config.yaml
balance_loss: 0.00702
num_attention_heads: 4
norm_place: "pre"
qk_norm: true
max_grad_norm: 1.0
decay_fraction: 1.0
decay_shape: "linear"
Below are experts of layer 4 (counted from 0) of a mixture-of-experts language model. Rows are named router (the router's row for the expert), down (a neuron's output weights, with its number) and show model dimensions 0-223. Each number is 128 + 24 x the weight over its row's rms, rounded and kept within 0 to 255. Numbers have three digits each.
Before each expert's rows: "comes before" lists some tokens at least twice as common just after its tokens as in all text. This comes from a sample of Wikipedia text that the model never trained on. Tokens count by the router's weight.

# expert 1
comes before: " the", " ", " a", "|", " re", " 19"
router:127143134133162176100100119145142139117135139106137144113113083146134129094036136129111106167107132124133087114095097085129122147142126117120123126067147114125098115133125106115163128168129145134094091119110106184135095148118155100120105148184080125100099163136118090107115119131124118132108107127110109119111124126108169089145092160138128119174172149146122131140151133146081136199140054154124096099104107125122132164116137123173118108106098165121112117156118129133138148133150124150122140135144121115148106112127107118155150086148136117096145077137139129144100062128102116113177121135134146102138135139131104124105120134119114116137088075157125137135151145118116120141113
down0:143143146164131142113106077137103105147134117156152160118117169102146111160090116082103120137145082158117123102121129128118119155097127124144101144100141117119119151149145151149133151118092168160101152149120163096144125142106118128145124139133159154136156173141144138181144107119152142120153077140117132117157132140124135107085141103114122144129127112115145139123113123164166126106140105112102107149113158141180138156075152091089105099111080196150152127158106134098082113163114119091189133136098088120131117131124130117147146122141118130112124132109091123133161104147155134121146104152157126102084155124153135174165124143091105093133158133087091149090111128105151111069120
down1:133150162147167082161087171094133122149119119099167089112144162090137112139113103096119158114126118107102154147132161118156123101145136123157136156070159139130125140098120089167124104102137154126104079160100103129114074150112132154125127119182117144116116134133099143138143089109113116118131176149150153154168119155135144104097116165136122114105116116124125132134166084137168098135153134153127131148129166103120149115097130123117125124135096126084122103138119123112161134085097140070127097136132091169092173110153051159114084115121143091128154100129144153096131114129120137126156094143130105156111128123108133151162099156114125170130141098099134107152096137122129131121126
down2:093126119113156141138128152099100106153088151125164107146086151146132109116128117130117115129147150141103110135134138129098118147138150179099178133146116127125107148109094094131127152128129090113072137179134096161100131148127128112117118157125128119120139139140118161151109161152072068137140102130133118094152125110087152112140100114109145092145116131146137125111122103111126132090108116145110100149136090162147119104137103072154094129135156083128118090138126131123131111108140054098142089149135090125154138129103129123120152129109140122118139125102139121169126165118152161062169150136114161176126076106126119109116134123167145159088058117123107098141144131114110111154183
down3:143155133104151146123093106105085138126123140132119141129133143117126148106172142104111139125163110099113143110093116128126127158094114122094082113140121114147129119106113119129159105145140159126127123116101136109134101090135150067169162128155123136137106166141173100112141121111115190116129140147157153081161087176104132150129116157108138101156149096113152128093088165163107101136074122087162180188104140144078122157127130125146115138104116106131119099066115116112137126089106114130098112174071110123113143185114113138150154107159155105142166104115147088160128113119131136123117158129116118123115138108153134127148132096130127154116123086156129113156142174098119111118152
down4:120149101223200124111119140071131075088129117136147126114104111103113105131152149098108164125129087098135112162117127175085165137142157147136144144163113112117152152170135100152126172157159166135125138103118104154123090121098125129121141088122107134163099139127128138072126129104110125117166136087122147103143118148118103177144152116160131124136133139082146099108115100118110126103128102153154124122127148142130176125115113098120115134138145152145101127096127150148123113103109128139121137174150095100106116096120123131084154118133118076134154112137122116150149122125143128099130125115135146137071117114151134078145142128120130120062134152145131145125127119097086082153110
down5:134097088110120150138110092114136099159116104149165148093150159166129109146141139163080115097126150131145121130122161109110121137121122087111127120135185113110151120108137146115146106164145137137128131123146133159117110104131115102121133167154086125109092145175149081098135152154087127085110147107129082133182135148113128117140151101116118170106161139124146163130106140098139133116096155129124104119143134130099114152079121133143151118072138112113089120187124097133147140126090151124132132118140136156091162142169156102114108125128131159157152141181116114110134132108121091153116123170146092160154121118089112092097072136131132143119140114081162122122134156176132178088097
down6:131102074117146168093117102113166029109097121116151141145113141125099097099110172103175157152119144122162149095121150164146119115117116127131115078146082090135112132124091160133163154133127153107191152159103163115111125147160119122128122147159105133099153142136154116155145122139125136106157098103117105117128165112132148140156086091107135168111110118133111142125085164134150138109109125120140120137137142140120156153087104095120140108112116133115128093138174084113113143124109146100111087143099116170126094125159134148148118136100127161128143149112120117136104136185123144130111161151168134176095131130137109130100110115176142107124167161159112132151132119106115132115149
down7:150141079103123119145166124162151144107095172090104140144166146094096172122134136139137131125113130150147135171114126168082114146107177102120189138124136171132176129151126154144059167147122099106089130113118146133101151124136124118141133142146129113133152178153130139111135122083156145107142090134138096136143151139113101125119130131126195111141105137118112181125099140117130120133134104065133146127110139141116152171131158125104149101137149101121144144125150128156124136107116137112150118145136175103107134139097139117155113108142127128133145161085168088120104128130131104134132170093122121109171118119124137147163137108137131148077088151119153175094109142114202138157140
down8:186152132140128144181115163115123115126154111153095139135075182104169130157126157108150155155101168114114094123122150141148103158150120127144107157112074114117170102150160143124141094099149138103110137103112134147130168160138121102096096140099125127113127192148131147120186115113157143134131130159144117102160114159131129158167152129129138150148115162129182092128138099104096077108116092137116148117092144133103169138122133116158112117097142171121163137164140104141158156095102121144131143124105150132079143104129148120124163145136116172158138115144118140132135114099130160135139161140113110131146158131134165134149120125124136103199099117096131093103164118140096134110109
down9:143082087117113175145134129154092139154148086094130115153188137141104143077163104161120094080115159154142096122137115128087137124117120142125135160144120107099141115076133138082104160114116147120137151133173143109151120129099087069105096082128146154141083163078100110133086082108136159129111139151121147134114132128143130116124134137115131112158105131089116086172115118138150083126114128092113137136137103155121145138151125125106121114138118166149134120098169125154116106133126126116100112100109145151117119166136129147114121132128113138124157140122115148139158134130125074134140202108132092129127108128163141125105117164125141106147164086106089152121185091122100122141158
down10:087134125150137160134092140103124088125087166120074134108178121146128155128111089100084124130080106121131115175133136102106127124091171123122131197153116153140147096142116144124127161136091089118114123111154126115122115130129110135146147096119171152114128154091184110138157118102147137143117100109116148110111182152131143137115145101116118090139130146123112153139127070114107114090108154200103111099165127154088167152127132083106157117141080127087152155135144090144133157134138156105097135151156068111145115110137115133143155129133089122107115138162150111141147133156168104150152127147122132123153137135126116115110126157096153138079131127140138100131121126158134160127154
down11:122105125144163158137112128121172125107105117166134132094109146061105125128085132092159094123155153068164133137100120135114096062149119118108097126128102137083148117159108129131130135124114128101139159164104144158114125160130159133120123100139130128131171102159141140147130130110129143139136126084138145140103130078106122143133095142095145096143166157114178117116151149164151130149121130151144138085109112121166091145115125094156144111131149152119137127116143140132156158157195108103141113147169142148098128102123093094103088145109107132144134159119150152124126133122103102131153101172169099162136142133144102166156131127137141135160113097160136154120120141130104114043097
down12:106151115149159133120095110057099124180156148144092133128132142097124121150122112114115114109119109120123107142080152142132164145154144095143156166141137158123109137142132117176126141138125124130150093120145123096162124113110136139133118144115117160135096121137102095144119116100137139163142154126173123099134118126094124120159154145135145134120134100151134134104083099101116123087141166159169109139123127142172109130162113116127192150160139157129101143128131126112125135165134129157087112153093143117145134102160071093082153130138107107113180087111123147108118176176122096166109140126171100136131122137087151118092149123176065162091109086135126128160163120117138114098147
down13:106083164113127141131132134103140119106114135132143141114159153128151125097143139127113118089171159131151141135115132102124134093160113155102132141076078146105163104132127152085166087136143136075137120120098159095156082136126141123109119181157129107163107120139143096113135163156122082123131158093124094119168149127124112168127105108097139109108135082202146104176100138150127065122141129144144158182123098115142122136087135126156128116087105144080162132119135100077152143126108114106125130126121098143102136109136143125120109103152133132117093096156095068080150108117130145108150147150134132082140151115123100147154140147117113160121132140125130132120117102091150104136118
down14:141104101110124083182149132134105122156129137132126132126121152140118120115172146102136124149159116137105112132146090134110099150073148129106066093154141120105143108131133140133126193115104140129149105146115163142125102130145144152132139084132127169103149140122177083081118135126126140112153149161116122129178121117095135114116112170154136117110154129118131177143105143154192135146138162058118078180128130093128102102128160088153128157106129148156099075095184147141157118140101106112133113128118134102138140145138154137152156159137139114151145111075138128172101108116066119123097137099121083112150131117123141151133105129144147120142114093128130152125122122104120145157137
down15:138092149116133137098097133102127124112169127146128152145128127140134130201135148168119133112130139137095128151117157168187136109135146156130136169134147119102114156106116146131142117153104121123121154146152133126152088127138143088146181169160123099128169121106109128139090130165102143073194146087170141146114172156145157129133091132108144156148130107117133125146141094150096154112128115135104153112090104154101117120161108146108091105103101149125090118113140134100056163117143149148123158145154127120109138162130122145126155151155108129098189150132124142152132172106142107165102160107092114111125138109142166185134152121148134148171114142136129117123119113151156169149137
down16:103153111110114147173109135132133093142103115126136096103111126131136130140124121129162127115127121140141164079127188146144110171121105127129108116135097159158121174139146136154119144139113183097136135096110138094128132123196166134129152150161147140143122130091128157122093141149091125100105135148150112090153172110140147148096119104100136153129090121145136119147139139178101087146150087098150147125156179100142117162103141131129086138137117077144111148097114078116122121159110144127151109161123166159129110137134143106146140107136087090128110134126067114107149167109147090114134152157134107126157089114173196125111156147142099149102128166126156159123108138142109127147155
down17:106137114152115127145100169130134176109109142095112133130141091149100118126105125151153100135137104150107121097136152116168110136127128095152126174135133109091156122118142070160132132150137126113098091116128092117119130176116158092154149139115146132135123144105133171156125134136102164120132103100123094130086141155109147084136132128124135166173119108100109138092083113115138136143115085159132129125102147104163116136146108082143103111134115100146116143083144105108154135129129113174129096111181101117100096125176146175156127122123133122128153146070150121203119109127137115157131147111135153152091118102171112144181181142109114112133138078079139158109152120154123131109117
down18:114092098089172128101111169112130120127082062160100117148083133166153121142112097139148095118131126148140099119141095118136167168134138118128069119159094139204159136109128159127137136130106118079159102148097145121109108123123135165109140140128177148132121134088104118191123119126108126156172153118157116130126157136129126123142130102192142174103107153147115119124132135106144117150119129153120137121159163132134136105148097114132154153164130132068135135143123162148134101148171119104118156110158118126142096089131129122102106121151133123085130132141141128126114124081157119167132129117156125149126110177123168135109130123140107169142127100092121120105130156157152122095182
down19:127161168157087151129100133114099147096114099118108124161140169104132169121105133157159204102128107140153144155131175164076099153099098107132099097132146115127105122138133141110111104126086091110173112157104118116148148137126109100126188162154115125133102116118154155136087116146134132129118128097147121138134115141124158165125159110128128142134122126127121113186134083147124138077113121144157150083153141121139118117134149170162107114152151117177126155154115110162120085146145125152169131155114106124131127126106115130128120125171146089147103111116152099130113150092112137135099111107128116088120096131140152116132099181133126166153101134082184077116137132123116167150134
down20:117116099083130179158153129141104117084104163162163127107141131120121125134126091130111129143119109143179095136114111157142115109161127135110116149124116073094129133074114091132118103108102130109112136117082115128187106098146154163156121113127092111089122121091179129139117111131137133126105143108150123084119155156130122134120108118153104128111125117135126145127128155150103125123106086156123124126130088105161142118091139143134141116106141088158139140119085155159121133133172154120095142092133146103128114107181106137107086167156109105138112125162119166132116116091182128117052087112140112124115159156116110098125150136152138104103143108071090143093117089132110166140100
down21:141119142077125114130115140158099106146147114128156131098117127106112136137118131122143164136108133173148140121127165160096107137130125095098134145118091133150129162133108108123188098087131170133176103131147146155118099132108126120105117069126107162137114143135117122165121151176107118121160159125104087105146139112101157127167135111166124100095150134104108125122130143090128120133139146172123100122153152119112128154153138085131167112124135141128110161097142101088137078069167183148198116147143121105127091116145125123164097132122197099091116117118159167114121117094120142171136104130081115146117158141141142131110113139151128102164120107110107172132120127156156120161129
down22:111134110120107101108123164156142095139091135155147129152131118135167181123137119143087119120157065112134116128151108120112098154138109120100137120115116180109105119139089107091188150084131164172105117154136152109161130131148115061117107115133122121147138179090138144134133088169147101103153114145125099137140120169124140145128158100101103120118110138106121125117110140078104139114095108126139120141141112115144161122128089144135111203137159150142114135113130118086168109105163144107147119139128087110137114160088138125088089130127186108063147113159080121146140107151128133135136112108119126136129101120113133154121131138121156118109123117149121122131172107141107088192128
down23:114124098156133112132124143159136114126151171116100137106116080146154104097160148140154090135196112116115175156177152121135155096151132124155168100144137170107123095195124129168121138138138167126137124160120125138074133122152109134136146164162143110078155142126134170132159092151132101135129119153112116131144129119070167105136105139150129148107163122149133108138178114132144118144091099172171149133132144119122082139112130124130130126125105111098126119116130138099095104128112107122147081149090129148085125122169104158146127099155132097119127095111142103097130159091111120119130178137113146144124110173124129178150147136147109157096140100067157141122161126127107125116130
down24:104158152132115129112088111122136158106151164098118156114117141126115127102095159110181121151140145097081155108135154099129114120135165140149114151107082112129161181150173155138162113119151089104131135130122139137159119174130132135107116152182187126088130116140125179168137163140146134148111118137153121169142140095120132125136098116156125106142149129117105115105169115131147074142123106161135105116092125130183125173154131112113193137171146137154098168130129142152108157166136145089134170155171128120122123101123126130126119102131128135137110110136109153143175144159095141146112128148155122161113128114104107089105148144126118166120089115119115177162119109160093119133147
down25:097162118119132126111142102108191131116140138097162128150164128151056112100151108074114101113138122164132127133119125133121141140171112101116098136060108126088125133130109123131091143137135140137155119137127108166124120144092106128116150131136123122100124131108125121127145152144155090104107150088098131141141130117123123150158098111147144118144157117124169120093103144112139110150154122158122079143099140076148141125151146128123125120153103114145172133101100082111151131137104081142129164120108127156138139051153115105154107087127153143139159062163129107152117152113140105118162116163084123110109125113137096106170116097160104129093112148121150108115112107076181112149098
down26:086162178107115134137121131153122148127182093149142128168104105136162140125177170117161146136121132117136142110106139145126128126143110103094107157154122108147136154087104155117135111153134131151107146120129161195112148119139112042141087128119120138150147137132121119131144126127159140123135120118143099120110133101146176160111105116149123104109098158121142139119124118118157162148163094143166149151147147140130094161113112113117114181114136140164144100119161152166135180160108157089105126143144110146086114130155128106130142122130138104167105087107141124127120153137135121141162101095170088129164152089101104131086088092125115101087140100160111116138093168084131130118097
down27:122070133146092135134106146135056107121133118128142136140152124128099110139098125148127121103143124132114152090096112043097117134124152136106127127143127122132148132127092153097122137139169132174148117122145143110161125095104145135130133123167117144128110106107102080167122109123111075152093113151131128120130099161132116043093088150129119136108114133159137117119124107084116147145086135117153126144120124109149092156129176163099139113137110118102133171149126125083142131106108129121157164128147136083173165078142101138152145124109120165086132177133175107120128145125101143140107085130173145120120168115170087108115156121132128111128118128142153120152129149104158148097125
down28:108160113085152143191119104182129118160111081160124121117075129107091173109129108098163141143136138176158134138129129125143143151128114079140167123114145152114135125094117110130135140144107157133164120143129150125090103134119151163110134099123143117153129161135112134066135145134132127123185128102123146134115141092137126163136132177124158153134058194134096147079122121124176112139106109150118142159106131153106145146114151110097113151148112142086075134102156131109117143119131131096168131151163127141127118132142097127107139156140108158123124068137139134117149125138150175086101135118120135166136121122091177139142161155109131105138165145141088125144118133109122131092119
down29:139092101164088093142098135129148142136103120100140153115144162163120119153135123112146122163106078154115103133160153137166149123128143127140156139151122129138123106169118141169128122110154135081113087132184141138144152125163075163128170142142136117133098120131130119110128128149153127136109149091119151113140141124169129129158146066094110127158146113146175099131177124145160160115127118148131124110124123145126163118178126094140124081103107152128135146095122126191116167139087108158151126149175124090135150135155183140145131088108132138095128126153118102159172121136151141125144124105171134162131120131161139102118096150105113105174122199105140132106127090153138113118113
down30:131122109201154117142123145157141111129104093168108125152164123067119127149130133115093102126100103104120116151125150113121107124132099148135156132113109117170123146154145175118090106112157106135100106103083176070160121118107119131162150148112204137113136144145114125138114122124147152135116152120102087166153113128154115118108153094139112142091149146120148174102095145121137103114128133122102146210090106149124147142149117158091118134169145167161101153133142147159124134138127143124109097165088107137147120128158142149147151086148150107102157124114114140117093103114153102116144137145166137123127100153113112141125109130112166123137106099125106096092190151113142149117128
down31:148091136144123133149151147113137069161117136116111134123143096108134138142136149122113149104105197125110137132153103164144150128124109143152082130183144133168158139161112135140118139183110126106120115107118118143190105167191122192155169164130117157107116105171146143144125117124147167150185111172086086108133136117128089081119146082120181084101150122128159111111148191153167102112147126098147124129110143140143183154124100136135144146124093175128143155118146135101129118121148118141134128100131122084142112150126135124143103155128154128107109141108112130105100118119114096087123118137142105137126120129157098113151105127156099109129140106123148123145119125107138144102146
down32:113144160133148124155096131130126098127111108136102112142175175117156102117076125149126118120143136095110143151171138158128112110084154157120137115108146122063113136107118171196096122106129116121158092105129151102151141110136095104109134098142055109120135120118139087124155151135121130124128116158144125147121141122178125123084145093113111121122129132172115147137113131122139149124134116132128169107137130116137126147143140093104072109193113134110118194101135183149129139139182139157159114119154111129187160167161126127114129119139148137081107138169087116082144128130114123132096088141111114125130118149087166131123128146146097175137143125088097116126111145132148121120134
down33:138139127113145116152135103107114101141090102150145139116137085136120103151104158185108164170125163133080120139133125117095102096123116139143156171146144107140114158115111153154154114131084082148130125152186093075084144114140168128152076118098119111093168135106124110148134157162086091103081129150158157136131115157135147119119131129119157100090127140180106076130142089149106154106172147105158120170133134094131134138101144088141183134120131121105142126132161145123136127133112104156129137130114138164123148139131122109112126174164132143144140129136173087101137105105118134154136130126128138112133123116141108137121124096086154099145090161121083130118102158169153106159120
down34:105132162106106151122154135115144128129131137099122112150149149156106120124160111110134115095117151116127111121110128125145114158120124117115118098157126119116127129122160112161129153116157139082132141148104141148124140102130141129123179127155077065152151115165121091161105156160106169133133167148116133141141147056112114132135152125134133108167124052095106082068154172150130135095126162115080183150132101139126167172152116080134120116138115147111123131076124125150157128144146125128149156140187134139126142140139116122065100098151113125129142141172158136116164159137167089113118109121106149109102125119122136134147155107119096158143167110088157138141106105114128120136084
down35:174147117121144127149124123169083121136139128152107136124101155121087139161161117106144107154086150142152095105108167110131138151144103161120133112110116139147091178118097155126167141121095173159140101163140179142126123105084137070163142086163163081203150128133105172119120111143128144129133172071138148132122147072121165118128135118137090093130110140135164120125096138118081130142110156126140143117102112144143165165140130107084134111124106151112140138123120095118142173114122128114140101147154105138126111115122126102110144120115129136106121094130088114121145127122098113154138142170151141153119118119142151161129138138173126149151164107101080122077138141151160131141098
down36:153159141143142153139130148102112132123099077112134152103112156115122157074113144136165134113114110104117114090160163182103095142128176103109119106162131129120122133088133141098160104160070116106127048108144114116123137145121099120115116128164155119098101154130135121138153106131135118134127114111151108164105119108129095077108148169099112132158136162102129142124141127103111172092149155149152080068143124162139128145116134112106141129108119117126156120107176121119122148140151138111144119170111156116127137073152129100134147122129154131154127174161118151167133134114137144076122114139083082141134059159129135082135110152138116108123108154113137135151138126151144132174101
down37:153088154123146112112135109123116121145138128146149125153129166133086091129118168136139080144119129121138132136148110122166113158107132147160113121088111129154145138122127158097140133107111109160115125143080100132076147144150156107123133103193074113106095162124147172119166147154164095135156127156129104125102128127141156133132042152119124134122101135076121133146103092148112164138103077135119127139161142149137140141152114141124143122150108163140129092145162138095142137141148129106135114092108142135125103107104118150140115159127135143096157145147070116151080119094153143165167146171131130168129104171104129159173143132090123118116139089079114127082109112150115106151125
down38:137082114137102124156125077159117126140139141093127102151119125112124187091118144109120137129137150138087160125125082145090139136139121163142131122134182141109126088096124121138115142081121143128141091104119157112122106159140161107126103175115086130115113110167131087128124128147158132158102140109135125162098124136105121137120112142101094087103101091107082160107095138126125159148085101127115160126118117098107116115161133121142141182191156131123137101129127088119123152109146083125096132143145139096126191150136113098137163091129123126118149098126141119070126153122144122123117122206096178132107144135156154126156121083130106095142115128128106133129118162155174122133139
down39:127136128132088117127131094131075117150145110138137155145087103128170158152126125139125140120149125155168086121116147124157101147095115121164115129082098138135112137132136080093127121115088122158122121144126122156126173146125112130136110090098168104095167129120137126157156130119103117120121157155146129126115113118114114086168125145152132099144147125096114160155135122119139090130164083175138107162095150159113116177146113060118157121135093109147160127121096154070146100135134152154141120158154119138157107097159141109150140145050075116089157116147171120099123105103152144159105083117135118129080109147115156145111141114150158099130102115112107141152131164137140146137136
down40:122102125133153140131143104116110136159099119115149139173128114113107129120107103116103090162135155086091113159171121151137110129089076159133145120125089137113163105154139146133112116137100094112121130128145133173126146110128121102125130129079128164108130142108120154115114109134157143164149113094076083125102169152142145148151108150141118066159117151112168154151121116127178113135154179129108092120127085106116146138162120150122132110146153118128145108167150110088109094118133116110185135101142146141126174137157106130133143131135149140087177124144188108092136106139107182125132170106142117177132100118121129105098126127084140149130125119114154142148113098107068102097140
down41:138155140134147141096126134170185102168114092125147148102138150113107132177127109146107144126110104138120108106117118160111080120136130101118132145119134072144093171120146160168119163130150114112149093113157143142144140134124173139113112160134135158210134153122135140098126114147122146136154135149146177131109132139141115134146119136143140160100078125113155110105157098091104138126118154114140173083112123106131134118157085147157118165133118127135104146145165137138130159138149100110163132088134110143111109142103151134153124166157121111148108133100128178135139189152101127093093168141119180160134146155131132146137131154080130098139115158124103158070135072127116150105132
down42:120130150098110156158146134099121117064154155164115131139140136131162106128163123125117113149121127148105147124112138131162145095095137138098108132153138123088134118135098113138120097161189116138134132105147160150118154140150069073131135110103129120118134113051098122103127132106088096072106099103112154113132149077100144141085140161106177153105129148141131109152129089128118119108086133085124136130135090113182148106114163104118104104117141061133133138159112104117107133162131106120146094147107116138151085126129103089092144120144132096109120119079151146144126159142132157124156125110130102150126111098112100136091124119099113150149152100138133131168118102123134168169110
down43:130142127087128102103106156133084149096137099118127139086131157127101147070180142168104093112148142127116126147101148111113132154100167142139155156103123092122157096067104115124114150105124142130172110131090169120119131056127128121122156132151080161164129131110096128134127125115133125090115135137141132143098089163163132121163110125172104173118103149149142139126120162138108159152109104128110145169130167106188134137109150143082120140106133105154168115154138112118135136118088120140142097136132138096135112169100118128162134155130121122135120118107096127120122181125122110110122104145124116144123169100118151168169130150169129059116137133125123135154117117141076162139102
down44:135143100153104109105120174126162135125143106162146104155126162166154126136130116160204149129128127134118116111103176103178105128130158092159121133165131081143110145150142106112102127165108171079109102108095143115095125116108136101096165121139136180193120119126120135092142148139116124138124123105137109124095116124115105096081140138152125111102121106127151100109121137120140140109087124088135125150097139158112137163128103167159151099120167129105132156089136129143108133104113106118097115153143084121121124147100122122104145109100164145106138141175144130113100165159162117156152104106128130181148091108140141122088112105159091083113101142126152187134127142142131125169126
down45:164139104113171114103142169171142130120126065107123130149154121147115140123150113105091145124134111187107104114114145123157159158122110154104129098161125110151137105137134097192140166110125163111121127169145172147195140141115160163125115102170131140119153134131109170129134159139124104121155111077148107145107124095159130187138150172107093111135116152079134146155114118114140152108146106134096148138136161159134134140123104145151132134091160154110139134116128109169105142093129135129142102142136161147143137131130126177129152145139148129133102135134120166150139136113144144146098141106062190100118137176123112157107123118137106105113130159140096112075133087145131157147137
down46:143108138106130119081123120151094132130112100114106152095141119086123138120179144105169128093101118144163157149103108126112130116130090105128130129076121106119139111148102116092164111156123105105135150163120140101115148098133096137142143101131111129152126124115131130127137118126101154113131117154123115129128086124114165106109124112123143168097108155141122114118172141122186115075148157140074102127115120181157164146107147138136144118132150158175143160165095137166147145124105168133119151087137093165078127119109129151074140142147128122102128126135121091098168145163081124126149122144151138114206151142133081135172105130125116127158114089105082107110131078127160142125106
down47:119154107147125082114175095104125106100131120138142106119131104103155072143150146126142116102125116132113124153090127119136091187140136130142169086073137096114128096183143124128134135137111164150102159136110183107158135127165152126136105116123119114157147140139110109111087127113143108125157183105083141114128136146111116141155093130116133098116138150156109108142140159104091117118096111135119112134124076164126069125128152128141145102116123159141138112171131169130130117134167090161149083110099089132154111111102118126113128171133135068144128174093127148110124127189112132115147108130148095115172100095136103151161134090136143078116153128162121143126150128139094132139125
down48:168146137103120088101132134112105169155140124158099133097112162145081108102104137162142090138123150149113095156142093132150125141109117083130140115114141123119096100125118139103129116135129137124106151153122128134051110105172106134161127145141112105125118186074161110130148096133165125184123097111100150122107131105156130172126111184111163162148101133201114088133156125116122135114113119156157158140109082095183072147121114136161114128158152106116102140145132113110146128129143136102124146110131104155140126105113124125100119115113101167132148153138141131130143082130141117147124134111135139119090167148113153103111124113120145133135191099092101135137121125128194120124155
down49:121123116140133174111160142136147106154141066109140152139123139135118085100107148107110069152126142134111134096120148095122137104165155174056133127170144108120083131136127157140084103124119107161126119129156127132130090129079147095163127136127138121148111157117159120153124144142124108090129166119155113151136062133110169167093153151153156132123138123142132103158132143098144079118110161146137138158127113124131071164147091120156114137093154104105119140126128126154127110101162162140096091144135139096116120152153154148127150097092087175147121106184117141112142104127091124132131167133120110105120132116165147112094136109136138118120152139091140118161149137183139126140165
down50:186126102158144133171109152143143108120163109114151108170063146163112154104141139115091133149116146145162112121098093139108128155094096150119120118111114109142111135137148125111117117116120120126103075089158116103139110088151151108164111128143128131127106119138134189117165206137125107106117084123117107112135129153130123143122126142146172150118164107101104139124142127094114151103137159102129135145156188139072104152116110114131132134132125095112137158109157124154069123099137108091132104113147155151121121115118129113145121121136140113197121170120176150125138124134161142129124109101167136140156123129162133117169124062116132109106154119122139087131108165164147096117098
down51:136164142109083133142119134150104175097131164119116119124115165094188099148107141107116101168111126132151124099086109144123148141115178152145156174101113128152117101127136082114126160124136111177099139148108156136158087135143137146142108068089162137182145134131131152112124124090152115166149124143130173123147166095121112111127149108121096133113089136097170154125122127126188056136130105116110093128149128118101163109104094137140090135141152124163110101133108111187110122136132140148110113185108122105111134157140142105152132122151106142130133118126103106179111166109144122116152153098167123116107138129119142167117136137155123113136180130145145128106153095114128132107120
down52:112149112126154085098120137134143154140079135117153131123167084127148119126100148160097119111084154109139156171116128105124153103134149111162117152082174128153081109111105122068107127107111094120099142089127183111128087096057140108126079106117145127138159109162097142117091148122154102152114132147128117117145117148090121172116126104138135160164170123162103132123144104152132119142150125093080143139104124132136122153138075150099107113139128113144120145160116125129116095145114146165137088170136127119127160167141147097131139157132136106098114109129146095089148108116105121163142157141148140129158166094150131180125134121103166127142160121115104154124145132180128150146142
down53:140111114111149075137123140116128129086167138161116157163111152167140157126139156129173171113135127121113124121138187105172130138156132110106125167112119115114065099130107131099143123109161140141157126102113117104158095128145132162081080153098139126154166106131109118134098130173125107143171152121138115101137143126135151120096092123114153131114107117134114109084112131084116112150096157078149165128118111150123127163176124109118116145112134121117142153149138114114187094110143148153123125138100171112130121124124104127121146080082150178104126129084104118126135184143140176141118166150134150123107126178157135094162120103166114099121171147126138099153110124116151155136132
down54:128124115152107116146156145160136141127143115172150112136118160125124113109170139156149148137151142121168124103140097079140120139102164126124129117134105120136123121109133150053156144150122171134126133110145104135152149134142155138127110117095115157162168139111163157103131076062090093098168148131154144171124152111088148120111128097121092109134144164141111136167121119136146105114173161110108143188126124086167109121143120112131099118130134116125133155091121115096092078117111135112172089156131148127073147115130157090142108136151114097157120115113109132086130139115164165099079113145151129109145165172147130143128103137138143154106120119107112154138167128089123122177104
down55:137134104113111119150157101144125123123157126069142145146201142142149164135128094114122150139164133156148136112167142124095083129103130144131123107138124143145149147148112128125130134085145134148130117172105149136177126156133110086142117100110126153127110112103125108136118132172166145113166111111103143107154143144138145114157169131154127137107151224110170152108140144140147110103112135114126114130114108160150171110082120087175124156094145081099115111127164130125116168084089125111152142147135145151081145111131130128120139140186170070127136133157132116116123166115141129140106128119110084115152141139125114136172076146112153140127143131133142147109187102098145139121139
down56:127135118160153097165133131134137158160120154132093133154099180135133143127140130131122098140132096142117128128159161126109134095115112145142103121117161134133141131117100110105156109117110168136135089126132117139141128099116152137145120127124126118089151168155127107118131121137117173144111169143080120140140118159134148148124119140141084140110115189140120087096108208111116123133124139108181132188106146126113107090112136121157092137113186119159121144113147110130123118110157169178113120137127088116112084144161086146099130109164101122129179089103130107105109118107095108141110121164132120119158149112113162162154172162155125121119072125141148056163135126123098086142114
down57:114128181131110153078113120107095094106151137164069080113139136108131123140117105116123116096154117153122151130126108099159151117139165131142154186111091118107152102097116116081084172133156110111095133132123173118179120130131106111104112154114129121110153133123148114125126114150131169167131155163134109179132151138117144120115116122108114126111116113138087167182150148081157115141137134136119149079095106153148111171084130162111095135182187156129166141148096171125180121147131125129131100104128132129159147137118139137158100134112104180161091113132099135137103114156109118145147111085119125121131161128136130150107130168123141137121157156111137125151167119137118140119144
down58:167106109105148116110145157146091157140132092119094172117094154118111125115122099115124153147130125132152088124146107103120117120121134130132119128138138187151133098108111155099118119144105129120144105154139136109083101167157175115105097114112135124139130122102079148109114170161129096146161120115184154094109128105139122173167064097117143147128183200094097163128099126094148114110157068131143109148135119115157121152135163107173122130138096115144123145118116124099125184124130120133136106148094089148124118133135122129156075142142102133079184112103118123118134098114118143112146133146089120161106116110128160163123174120131135104143140097122122108130134128122171158147117
down59:130121133108111142122096181145126127119155085143138127124140155126114162122162134089121117133156143165161116121095127136136155167087137126119111110149148133058114154134129132128120089164107121145119117148159137158116081170124116090168139107092152160149141122126111133120103166107122133108090165161118175099146105106118141135112149110123141140154160129116106126103167146106133089120143135107153068147096113089090137115114135086142116132157130141159132118119138136153138152064120149140094147115109124159125156146141148091149119123117131125167146114164126134125099153122155151119161115169155076150108104089112117149142140044130093158113124152116065171132100142144124116126119
down60:114136150115119133162157113117131140164126112138128143159150166116116141096147183163097084136144116167175146148160144145076096145108120123153129126112112138136135137128124169140128143124152109151126150095124142116134117182152136112149109131147095125157148133123104155049105133093150099137119130108126140123138123148093089117153135091088156081114133179119172132139160114105132162121131120131144142135131106131150151139143122131116152092106118081120154161135134116075135128131182165147118142111128122129083091142139140121109126171144083122134176154159101086109124155135089113115145103103158109104129116137105175098097129138169101122161155140193135118168138159138140156101125
down61:144093113092140159121151121137099114077125132115131126118149102159144092139131095167174129135141110091103142141125132167141123105111142122089124165133105115124085135131128162179126126129144126105163128161127147162143112088068137128116127169152160101141161153144131098128097137124084083114113126145108151110124129097142141160117087118157130116132140137157138094099120130130110126151120104165123113150091113110121113135124115141124148126106153160107117113118134174158110161094171094096115177108149175134199148123159113133097117087084142082114135107087120134124154122166108134133121129135103123074120114138144171163083129162122114184109148133095117115103117145089109107111147
down62:131116154150174112144112123109058102109099123146127144145167144111101095162101121138121137091120137096148163143135148113170096100088179103091107111063084121146179127123124101144132126135179133149189143117160120097113137120104147112126121110154141129147130117111162098175136095153124117123127102105169139115142128134121134130095114107096121127135121114128121115108092128158140142116154152158098118147110160111181149144139085099143138120111161129142133109126115116134147177113082110124106118173130140104166147080061178137134133165147096132134104127128155150129123114139140114144133101103121122138141118090124070135161113124083153122137098137077135120137113139110138096114119